config = dict(
    n_experts=40,
    normalize_top_k=True,
    balance_loss=0.000194,
    lr_router=0.00187,
    num_key_value_heads=1,
    positions='rope',
    init_std_o=0.0,
    learning_rate=0.00607,
    lr_head=0.0051,
    warmup_steps=94,
)
Below are experts of layer 4 (counted from 0) of a mixture-of-experts language model. Rows are named router (the router's row for the expert), gate (a neuron's input weights, with its number), up (a neuron's input weights, with its number), down (a neuron's output weights, with its number) and show model dimensions 0-159. Each number is 128 + 32 x the weight over its row's rms, rounded and kept within 0 to 255. Numbers have three digits each.
Before each expert's rows: a language model's description of what the expert responds to; "comes after" lists some tokens at least twice as common just before its tokens as in all text. This comes from a sample of Wikipedia text that the model never trained on. Tokens count by the router's weight.

# expert 9
Description: Articles and possessive determiners opening noun phrases mid-sentence or after a period, such as the, a, his, their, this.
comes after: "of ", "in ", "'", ". ", "to ", "for "
router:092095132120138129140059108118143174120125122061146139095133155135185155079164096150057068094136198098104111092114121091074054141168172139160099125100170123137112097103119135180146133152095131147144116113101175140099131132133110061171197203105100104134106169138158104128149064149049129134165122097122154104124137148180096078181134064135102191097102139138122136128154133155170116120086124131117131155134164147133124113140077090112065154099084124085147119141107098168133140132109052
gate1:130139132126086170089122125113118133035181144187191093155117151178131057181129088084141094079197108075131069108113152148152118098098107131135142080133169122131147133155127144184111139134094137136084053080105136163102149138145102081151107128121145059133160154111110112128189078132130122160134138086150164069168090094099138123106158192132166161191112139138079098134086073105140095150105131152170126099141122143126162179158089136150144136142179157092156141127111123083083118109129188
up1:130059148134121172065127180104044104142115112101071158135130118189115151167134121158160101101096075209101149120065123078107104132177169091152149171159119128105098189113133118118101091112139156165138184098129144127076099103078137089111116133168085159071100120107156133112087158072148136106106126173125086158096161149084106150087137147157071110085138099132111126148190123115148168129111102104132076169130114160128148188127133104058097116095068126157106109100151140175156170097128122
down1:135156118159137092173081074148087111168125094156155132108135070132150139093101136092123152138108152145123123182127174125141108088194146106066113137147105154120105179125087097113093133091140120087134152116121125093191184089168082158161148131088124047186057187130071083119098071087115125140103106126147130160169139091136115150151113144136177137131046186115096077151080119105092114131162108122096118098175127112120145181173140068169131153133126162117210161157108131140099099135101159

# expert 2
Description: Hyphens inside compounds and names, plus determiners and comparative adjectives like the, other, same, more, first, next.
comes after: "the ", "of ", "a ", "non", "for ", "with "
router:114095117071093118103116113138100142141111111109107146112169116098162099108136101091087109100143204107120167190129169125107117115155163173165136158176130136173120123080130116168152140084087183186178087111085152073127093089109146038110176093143141130075108125140154150112135062132076134108157099084142119136152123155132104115190101079115157142144108106135102128142174070166173077120037136090179146132099110131087160097123094091140161157156099138135176111197153124083134156165150101
gate1:096202138152138154084051110178124135115140084155086173131139094148128150131155120120174161153109068146151157153137110151099122142139189110161074095155069150130153118153174165077139102122075116143108113126115106112136092140233157152144126134141097113117128189130100148112148162111099148044118132063094193105080183078160124167075103135172161157109167073159151140148131103165124091126169140156136137122137110128145127144103150095085168148098122081186142092100107101109121190119076113
up1:152147148145088100177200133110088134160127140147125120136112148119078149171106157103164130112126109123030147081142139179128094115163140136135138040135115087066153104089152117088105134131156142079150119093080105132138110065157157109172125113134200144107124158096109120241158097134122124111170154125122127134106182116109134129119136128162125122142129045119132109140070108070177111102137078131109151127159156084155082132084078133116115100130108092193145125148072148107124196052126144
down1:103069154165125081162186063115117096131146131157123104079137103078086165163068174119124122111157080120120131129133097075077143147133099127103063177114122179119107129123132155090092109146188129115149127106102100189134114163138105119194141144181138152137105158090143087141191131118093105066196106156096080160144173117062169098132093126111121171095158166127132116134091130108123162130142135151141125166172144072155055164166127148180082120164088176151151116154105150173125185087137106

# expert 31
Description: Common function words in running prose: and, was, is, were, also, who, had, and subject pronouns like He, It.
comes after: ", ", ". ", "It ", "which ", "He ", "he "
router:154097141141098100150079132143146135116124166116080130140113185089132080111118103152050151133131155152076132116062155136089118142156193149160116138144153157140090119088102136172124143137083124213123150151131116174067154064090092094065193124098115118166121145157184127114125115222074122155138192147164116151149081121085144171143121150156178109148090113092047157130102104133178142117036117079145155130103142118106119111104078109114102136099167140140150127115104114109168127132160098
gate0:117109101167184065125117102153150156108097116087167105218144144198104162179110093173087171159158156161160113157090101153124139073171107098106186183121133089174119160103151108169126144171132135198153157140157089158107103118116112146140153161147089185079128185126145115136121168110122076127154105166126127114144117084142091178105125092173099069083183079117155123117132065127170107155130172074115154108107154168134096138194089132153114110128141089102110133142156126097144170119099080
up0:157078146082116178096108166140147147068108109163156125105095041111167175165096125124192149114072102167171157135094125111092192146066127104181137095073114141167129125077138079136106114081147106152106077121084153093115161119116047136146123156125116092147141106151147115119160100136148178109130126180129099145140127100166115115106119104155145142121178107149173109086150154147100136149155118189167141142154147206077097119108189111151102128152172128166105207154148153167124071092094126
down0:149150140156100089124194121180134121171158080136108113116172160152156122128081064109156162116084148115194110124175164153100129168137159112116128158107159092113131076104204137136135163221135102143098086114140148122094138114075094151137173078119120119114116082112104124094109136156113134119117118113102174107116164124151098152139126043165149130156158121144070135141201098104154187123067172148092106111116164165146132094134145035117177099177113151177118156142144127130110109148094042

# expert 32
Description: Finite and -ing action verbs after a subject or auxiliary in narrative prose, such as took, began, wrote, has.
comes after: "to ", "he ", "and ", "He ", "also ", "who "
router:128133107125174079112000127196112169107119122114125140161115164083176111110175072067086122085139133094143164153063151122157140123139144081124091147135105095144110119063100111132165132143121122103090112111111145165126128064119147094087086202104128174115112163147173083124125100175051130138124138094134112135131098141127098138153096154149109162152096099133076105142153095164138121168136153103133170122133053093104153184086105091095110158065121107132152116096140111140127132169069120
gate1:086107101151127105129086113124136177122158134189025075088146161090111151126087155180135049089135037148135141183141100088127072116175098135110153124135141158098124104099096095099159182159066143128106122155102169156168136095131121099174140145147149108116142177122129098182143126101135140054148115116131132149191111167094084171166172117142109126164165133140136066085153147120135137125118156117115123156108048145112153160115150164107187113105074101170120141107139172151187155116125117
up1:184156173134133059040104120111084073118110121105137172144068174182104159053134095077106147078103149103128143124137167145171127161126143161117101139156070107141126096098159176119120130110144102093185130097207106120107115145081176143079115119140112139176171125109129159072115114114134140126098153134109118118115168121151186122107147141175080119101147087136152202148106126101132141163129145167160117148160179107127166115114086102102085107152179204144110128169140128129087047142171162
down1:104112160144120156139139108150138157134128153137098145147133122113095114116128149113089154146083176091100182159080128097182138166095168145133068102150153114075143119145128107108055167113094111126205114146097092180115151152123150131133155063106174111055143144167126194122138094176126085113176092144082114138116155101133094104168114119083116139129168037137125133140111045131125130069120110148120113093148149079170160058192131132141134172191151113158114100156116187136172100110202111

# expert 1
Description: Pipe cells ending table rows, section heading markers like ===, closing parentheses and semicolons, plus infobox field punctuation such as colons.
comes after: " ", "\n\n", "% ", ") ", ")", "also"
router:143141119122151089123086142146099150175128124091110132120144122119190136133148095142111133124166137137135206113114144092082105107118150150158098122099179121201105097081088123118147128191133150172149087108101148132096137059022095114097160095103157132138120167150111092101140112162119129099121117126193110181201121117212058147154055112163112131110086080146106188106147085125148168161101143139108152131119133141132083117096100119152085167096091123105129111196078057149100172116122122
gate3:146187127070126106099115093143108126146096122168198141164110136194156156153100132093141121122195179104135073083126133116098109189106108177111110144144084092151099130112121150153113129211186107158132108137157122129124108056051164150151160155079162189173126127149162124103116085157156128131136129123162174088166110113179178110109055141111044162141146116147138123097128068119104152111129134125178134142135103167104110138092133163138136155107117103112177119160112165117097172150183052
up3:162103143156131110153105199131116170136141119139018130085159140069133112099170125152121108121066106163153147161145111184173086071148144093150154099134136123094130126168107163143113149064059107159130121063071190152143107171151099125099077086196095081122131117114108128116150185121093135138135118168092096135094143126118079137124187132114191076107113118150133134166101145168119149190137138167106118130173166081136171136159129107140134149103165157104072118111148135155151060117080155
down3:121130114077172138138132127123114169138092119118044127075119143130132109073194135091084135071135106112139106149143109084117099086125065132127146127141098163135102160155146168154111071093065115090091142158138169201069152109190116171073129125108062124126153132151136112098104118057114113124105130093108111154121150077175166134166118153122117125169136121111085147136164124137161161133117138118083201168175079181154145222100117122183095100152139115153128181185159142078156128151123142

# expert 27
Description: Line-initial list dashes, table pipes, bullets and == heading markers in lists, infoboxes and tables.
comes after: "\n", "\n\n", "\n  ", "3 ", "tick", "4 "
router:097117131090127154133083186155155171099142127134086161096093173084161108170140112121111161108157123110116184127125120115106102173157119107121111132151181188178132101112157158148205195117082160191098090129114133117142147127128190078112118140145092140112072193178108075113103121117056102103114147077134147175161126106101093126172068124115121171111136087058094116161130122155177084138125131158133140074145157116101158146061068114104075156141135132092142134114071080115167147116116072
gate1:088117103086114110115112138130106093110143095198144110079154135180169149117129096111068078068078132089101079071116122117149107134165127131074135143137095149106151147115136099129173142135113159203126164113161186063157160125163123114153092085110139129115149173128136112122092117075204173071114117150127091169142127099158119128182150156091136092139121094067131114093105126127183134175094101124133105074169122179093180118159121083142175053105106136132049148166105117182167159130129105
up1:103109130118148130134164106108041093170116093095095109081183115101080139110118050096131159118122137140119082083152072084137107088184188073095066164121110172179148126194135135114122108087147117106074136119119146097121069116145167096091100124095148167145144129130198121060142172156161151107115118131147170147130109141121139145131093140137069171132073096131126091082159120128105145063122181143139114077121114100102113119175094112123093077083109150074081170121108094102075095151124133
down1:110109125114140109138101052118167146179122184073145134144143120161146062124190196123145111119130069135128091106194081158139071127117028168115215116094147108114100105125155128058122091165093085086128109100087103119097039115118153111155128112081156164094125151133113113094132160129100128145165106121146098158123123131169113117152122164118150201113193144112097124128118152122098140108117116158147110158176139150185154134150150122069165103111127100182097136154164112063086101145147132

# expert 16
Description: Participles and predicate words right after was, is, were or be, such as known, used, located, named, released.
comes after: "was ", "is ", "were ", "be ", "are ", "been "
router:134130130189168088176173102155091175116120143103081163109140140192183146124196085100127118065137158124131092081085150106087124157136145158124098111136151178149153156017138087151133141144111149135139078127099118099086116074143156088111128119125150138115146152124156094046101120125088172130123097125157146181096085133154118087197081071138158174142038104112043109143115118108165149152132153160175151119110143153100126084100123099136138159154092156166174123154141112109131148126113106
gate1:123116074127144151104110126159160116182111148079123156118123127166128212123176108124100126131177164162116133091110149084170153064135151099126130065131114183121084122132143077142056155158115053137129079163172072129107052115117097192110124163127091109115142113127136149111113113117174135114193115122183146135119132186144138151127118084119120141090084082132119164082122046139079126195128160165142164121072135100174093125120089138111100092150201174140119154164128185122107150110118160
up1:152160154082130167097163123131116073198163094168095112132161193077109102134092138177120109102140073123155106169141186155119141093111063116171142098119082064108095064072148169116159118147153053140135152109137134076166140114175116092094108120119138132152054108122130089149112180115106150195118110149147102119151099102091126112161129101126164125135150098141101101165113135104146055089129094118119190137160171101133191107111165074206102129099072101106148156125101143134151173127116124
down1:195143158175093132140124138175103159123107087165082136189104175082145114089128115149113171143121094078100138114145115181106075162083100123106117146141143145097156148090117109149158174075128185163133174057117123209137115094053130098094171043181105133092115128144094084130151080165092148131096144130103082139087095092106148176132148178157101138177094131134110091118088090109169165073106140148114167157094096113118123121092132123159159183143189100140118130138135100151177123117106155

# expert 29
Description: Newlines and sentence-ending periods closing list items, table rows, sentences or paragraphs, often before a dash, pipe or heading.
comes after: "|", ".", ")", "==", "===", "="
router:110083163134119081120128107154138179103133073098107140123120155123142129111127073120124115071118161165133134156077147160092102112175150130130143116112138169162085154122148105181237180137112134167119135143088122185121141112071116076145091166172106128165086156133140095072159083190132124160173101143194110182148055154136095069111058081168096147157140052155110095111084119157173158134100134117122149145090132195087109086145134117116092126090079133133131155129164086125129124143133106
gate0:150137113111122127094138144067100123092117166095174128177136139086066089116176106115142161096137166093067197047114116137157123158108107168097146076134157078148121084146107113061087149151107106141140091099128141143131093062158148147119126104092130147114111160171155139142186146100116128155083152130150099116141057143157046151124099081133112157101096116105116088113125074195115115117207186156145138095137098145127128121160108121137146136091121051091131117128194134066152141156195134
up0:121092165128073149161089145071094120125175148078144133145148124116112130092188143103175096179098134098164140112117148125150081099170113155167137138113162103149186092120141122086092150081162146142143093122121167095034090126121116100073101158119087101153093121153136083141101088060101163147088182162191135126200156159115099159139145193087143074129110111069105115118104103174134114068163171143181097172138122164150107145108175108127159119102155113120101080139158097151173124109140070
down0:182150140150139121069102133084123183185084151094132173132156197155113136121085116124081149078138164038134098175147171171164130101115139089114145103098098111135083150147137154118120112046081144081127143138117109123159120085080154101156140106120187161091124122133166157083165078064114171127085181126154132066145124115108109143120120160134122122122109138132127085146089076153186059077149159125154102197158115197183103139114146148076085138119104123113108136132135163103136101122086129

# expert 21
Description: Field names in infoboxes, taxoboxes and section headings, such as Born, Genus, Language, Coordinates, Website, often followed by colons.
comes after: "- ", "\n\n", ": ", "==", "• ", "″"
router:085098099141170084138087101122101151113099147125123142062157147126164106105125080121133051093142164144111142071137162100074145158104128102114131100079126191190076070101087165119128123112085137175181152100073153119092171128092110133102148121065129149138116162118140102097146114126104166108124145119138143175145155152147151101190090115120089167100103046117042142130169028102160145094139085119132095144110131134099139060074118108130164160128130107122153109111106075067113158123150122
gate0:135102158056158140145072126168100150089152097112185194171179092089139095117143141155158162143056170093186169154149112137100152123086117110067091097155152075153132156124122116178090147147176167164155120141098116130154168138178124139133177099130123152148147163149137056166134100124107200169142133156126112108105165137181141132170069132129134110116179128111151128147193117131094104147170116162056106194126129153139134178130078138136173123157108076120131153137122054132116098153148076
up0:151136151143092177058110119102129144204122174196109130091109097174132184163053138136096105122162128102183074088124159193145117101175164144153068123132132200113137085094104111133150102132089173094145126095077112140156130140123175091157115147145137172130146129135147167164149132146096131138166151151076122156127166063088094137104106046163185105122143136151159155130180172114159128177135132100068131124157177209141115133121165083134108140145130120135139184160121094082138101119117134
down0:148130117123061187099143107210155155105139149098123149101161099139140106124144104136146146100062143108106088055109112097159147176109094118148107072146146125146151159107177112117106095109191127197142123134131168151216168154149175095130121147171143085150134170206055141119142147145133098084139213138168158118176121079135128086137103102057135112137123144129081079078121073186117082135129124079099144122133123141131168165118171127094091100103154144096085140116108121153113158139159128